config.yaml
num_hidden_layers: 13
hidden_size: 128
n_experts: 128
experts_per_token: 6
d_expert: 32
d_shared_expert: 0
hidden_act: "bilinear"
moe_layers: [0, 1, 2, 3, 4, 5, 6, 7, 8, 9, 10, 11, 12]
router_score: "sigmoid"
normalize_top_k: true
routed_scale: 2.45
balance_loss: 0.00629
balance_bias: false
init_std_router: 0.00864
lr_router: 0.00098
vocab_size: 10045
norm: "rmsnorm"
norm_eps: 1e-05
tie_word_embeddings: false
optimizer: "laprop"
learning_rate: 0.00212
beta1: 0.95
beta2: 0.98
max_grad_norm: 1.0
batch_tokens: 32768
max_seq_len: 1024
train_tokens: 287700000
max_steps: 8780
dataset: "wikipedia_en"
Below are experts of layer 2 (counted from 0) of a mixture-of-experts language model. Rows are named router (the router's row for the expert), down (a neuron's output weights, with its number) and show model dimensions 64-127. Each number is 50 + 10 x the weight over its row's rms, rounded and kept within 0 to 99.
Before each expert's rows: a language model's description of what the expert responds to. This comes from a sample of Wikipedia text that the model never trained on.

# expert 36
Particles and connectives. Adverbial particles and linking words after verbs or commas, such as stretched out, fallen out, under, although, meaning, with.
router:45 38 50 45 48 47 49 44 38 50 40 56 51 49 47 48 46 46 46 57 37 41 50 59 63 62 53 54 52 56 49 63 57 53 50 62 44 55 42 58 56 57 58 64 53 58 43 47 50 50 58 52 50 48 58 45 39 54 53 56 55 48 57 46
down0:42 50 48 48 36 52 59 56 48 42 58 37 36 57 52 53 58 50 43 49 45 25 34 58 64 82 50 32 45 63 57 51 66 56 56 47 62 53 31 58 59 52 39 29 37 54 56 46 50 43 56 47 46 38 49 61 53 55 42 54 50 35 50 53
down1:59 44 66 38 52 50 61 51 64 37 53 52 50 55 50 51 41 55 40 43 56 60 32 39 56 45 48 42 25 37 58 62 33 56 48 48 54 45 49 37 49 45 58 50 50 43 46 74 53 46 57 62 42 62 44 53 45 60 63 56 55 54 52 42
down2:45 47 47 69 64 41 62 38 51 57 64 55 44 65 44 53 41 58 44 68 42 46 50 63 53 62 35 73 81 39 42 22 57 54 45 46 69 59 49 47 42 53 46 44 49 47 54 58 54 37 56 46 39 68 52 54 51 38 58 34 58 45 58 49
down3:75 52 63 40 64 48 69 48 45 44 44 43 71 43 44 34 53 43 51 49 47 47 48 51 51 56 51 50 38 50 58 49 49 52 69 63 45 56 39 71 62 58 55 49 70 54 62 63 43 54 56 32 54 42 52 47 59 42 40 40 55 43 38 46
down4:43 52 51 53 40 54 59 57 37 54 33 44 44 33 57 61 47 48 42 72 43 28 54 49 60 92 46 49 70 59 67 64 56 52 66 50 51 41 54 47 48 60 28 58 58 55 35 54 57 46 47 44 49 65 57 34 42 50 47 56 47 47 43 50
down5:32 53 36 46 50 38 46 59 50 45 63 41 51 55 56 45 45 45 58 43 84 51 45 56 66 62 26 49 44 38 36 35 51 48 48 55 48 41 40 40 52 42 42 62 49 76 52 37 54 40 61 41 52 49 70 54 42 56 48 49 55 62 55 26
down6:55 36 56 70 35 52 53 52 57 45 38 50 69 47 45 52 43 24 62 47 31 55 41 25 51 41 35 54 53 68 53 70 47 44 49 35 29 47 42 46 53 65 36 53 36 54 73 69 62 60 45 31 51 44 56 52 49 55 52 49 39 53 35 40
down7:52 49 54 41 39 42 53 55 70 44 51 76 52 44 59 43 57 62 48 28 52 59 46 40 44 58 52 37 52 42 36 55 43 56 40 66 37 31 51 54 49 41 51 38 52 57 48 55 54 44 61 50 33 53 59 59 44 52 43 50 48 58 55 43
down8:46 41 50 22 40 70 53 55 62 43 40 48 64 38 46 49 41 62 22 23 38 66 40 49 47 30 55 43 49 45 42 58 60 49 57 42 48 59 44 34 50 56 53 49 54 42 67 52 38 47 60 50 54 45 56 55 39 38 65 57 58 45 36 60
down9:59 59 45 56 47 48 35 50 30 52 42 40 44 53 45 54 36 61 57 51 19 62 54 52 46 50 70 62 52 61 64 46 52 64 52 50 31 40 60 51 48 40 49 47 68 58 58 42 41 56 56 54 57 49 54 44 51 45 48 45 33 47 76 44
down10:38 66 48 40 40 35 49 43 53 42 67 55 33 64 58 45 65 57 51 34 50 52 54 46 51 59 29 44 54 49 48 51 67 42 54 48 52 39 42 41 60 25 65 60 62 60 34 53 50 48 47 58 47 61 73 61 57 63 56 71 60 53 43 40
down11:37 32 59 65 72 57 58 55 29 61 62 56 45 68 49 52 57 56 53 60 34 59 58 54 36 64 41 57 48 50 67 35 45 54 40 62 51 58 61 69 46 52 41 55 47 42 52 42 60 47 48 39 53 58 25 35 51 50 41 39 42 51 49 59
down12:51 59 36 51 41 62 57 52 58 61 49 49 59 64 51 66 51 60 49 69 55 57 57 45 43 58 49 49 39 28 39 49 44 44 58 37 55 69 57 43 54 52 37 48 43 43 53 37 51 78 34 55 52 69 50 40 37 56 54 39 25 49 48 72
down13:62 29 62 44 34 34 56 47 56 56 61 45 64 52 49 53 52 53 32 46 71 49 44 49 54 27 48 47 36 70 50 75 65 49 40 32 41 60 48 39 56 58 69 38 50 53 71 58 50 49 52 45 55 39 39 45 56 42 65 47 31 48 42 52
down14:44 59 60 44 52 54 53 57 54 55 39 63 57 66 58 52 41 51 34 46 60 35 53 43 63 65 56 50 48 50 37 41 50 47 50 44 45 58 54 48 57 51 47 40 34 48 42 59 55 62 43 35 61 72 34 30 52 57 49 52 46 58 45 47
down15:44 52 71 63 57 44 44 49 52 51 39 44 46 57 48 44 43 44 49 56 65 36 56 44 63 65 52 44 53 52 57 66 48 48 38 52 26 33 49 68 55 45 51 58 53 47 48 51 65 48 38 42 48 46 79 28 38 40 49 55 63 45 50 38
down16:35 42 53 46 45 36 49 49 52 43 62 34 38 53 51 48 63 37 48 47 37 48 37 61 39 53 46 46 50 43 55 36 40 55 36 62 36 47 43 35 63 42 56 56 59 56 36 42 58 50 58 52 59 41 59 79 45 68 63 50 61 51 67 65
down17:54 44 48 51 64 56 35 41 44 47 44 54 58 39 30 64 67 50 74 43 59 37 53 55 54 61 60 49 60 48 57 60 42 57 45 66 56 50 35 52 58 76 28 51 51 32 52 44 55 64 49 54 59 43 41 49 59 54 52 60 69 58 60 54
down18:50 44 32 48 47 44 33 48 45 44 45 69 44 68 60 67 57 60 57 48 43 44 54 49 52 36 45 49 25 39 57 47 40 37 32 60 74 50 38 58 42 55 39 56 54 44 47 71 48 25 49 64 52 53 56 50 47 36 58 51 49 55 56 58
down19:29 31 49 40 53 53 36 65 61 42 63 63 57 48 56 51 35 58 59 56 58 63 35 57 56 50 50 57 38 48 31 33 46 41 32 44 65 43 60 42 54 43 29 55 50 49 41 55 59 54 50 59 42 54 56 39 29 64 51 59 46 68 44 48
down20:40 27 50 56 23 57 51 39 34 48 39 74 48 53 40 51 39 46 28 42 27 39 57 41 53 60 34 57 29 52 47 62 53 45 63 50 47 63 36 38 44 49 45 59 69 32 35 62 45 34 37 62 53 44 64 40 42 42 45 54 47 45 47 57
down21:59 59 29 34 38 56 53 62 49 50 63 53 63 43 47 46 57 61 46 64 55 65 52 50 53 36 43 43 47 50 53 57 54 40 69 42 34 41 59 43 65 46 60 29 43 47 59 45 49 40 41 29 61 74 45 59 65 47 41 41 53 61 65 40
down22:37 27 63 65 62 50 60 44 62 49 54 49 62 60 46 64 52 56 45 56 34 66 35 40 49 55 57 39 42 42 61 43 58 37 40 57 49 49 43 45 47 67 38 58 39 43 58 38 60 32 42 41 45 56 61 46 49 67 56 62 38 34 52 48
down23:56 71 46 48 61 36 39 49 62 61 42 64 55 57 55 38 50 53 40 76 46 57 62 50 51 48 64 33 51 38 49 51 38 34 72 42 37 54 52 60 23 45 51 41 61 65 42 52 44 61 73 60 33 57 48 45 46 49 48 33 54 43 54 60
down24:51 34 34 34 52 55 52 58 48 55 36 37 43 52 50 63 40 42 45 51 53 63 55 61 43 23 38 55 32 42 44 51 57 44 56 50 57 21 32 69 65 46 37 46 59 48 57 48 28 44 38 50 47 44 38 35 46 40 48 49 35 53 60 42
down25:52 57 54 64 51 46 58 45 48 56 62 53 56 49 51 57 56 69 37 62 68 48 54 44 48 59 70 41 62 52 50 53 42 40 34 54 53 71 68 35 43 57 54 45 17 53 44 44 47 50 56 46 50 56 51 68 61 52 71 62 47 41 42 43
down26:49 59 61 53 42 35 35 35 43 53 58 70 48 55 50 56 45 43 60 68 49 57 47 70 54 63 49 59 67 63 46 55 50 55 48 42 51 35 57 61 47 71 42 69 65 40 45 50 56 64 42 60 36 46 70 44 41 39 46 58 25 48 53 37
down27:40 50 64 51 44 43 51 66 69 62 54 54 60 55 51 79 53 43 32 46 50 51 56 46 58 61 76 39 74 51 48 38 43 54 46 59 56 48 40 35 36 62 52 44 30 52 51 52 58 47 59 55 61 61 58 43 38 56 64 50 52 55 37 41
down28:43 48 53 46 61 46 60 62 24 64 51 49 48 42 40 46 58 47 43 58 41 48 62 70 52 54 52 56 48 57 44 45 36 50 45 60 48 61 45 55 49 43 53 48 49 57 57 53 60 47 51 52 54 42 59 47 45 39 30 45 48 28 61 40
down29:62 59 44 41 32 53 43 63 39 51 46 67 50 45 42 39 64 56 52 46 54 57 62 38 42 38 46 57 43 43 46 49 60 37 56 53 43 64 58 48 40 56 39 38 52 48 71 74 48 44 70 51 42 46 63 70 37 50 33 54 64 64 44 38
down30:58 43 51 37 54 57 53 43 34 53 60 55 48 64 44 57 46 61 67 39 54 49 48 50 53 65 46 48 52 65 56 47 48 52 52 43 53 55 47 65 49 38 58 47 76 40 60 49 42 53 42 46 62 46 42 39 52 46 70 57 54 62 58 45
down31:53 48 58 49 47 62 53 62 46 54 51 62 49 55 55 49 64 59 66 46 47 47 54 36 45 32 46 68 25 34 52 42 45 45 50 50 53 50 47 46 46 57 54 46 48 47 47 60 48 61 34 54 61 57 50 31 45 53 46 63 41 56 44 46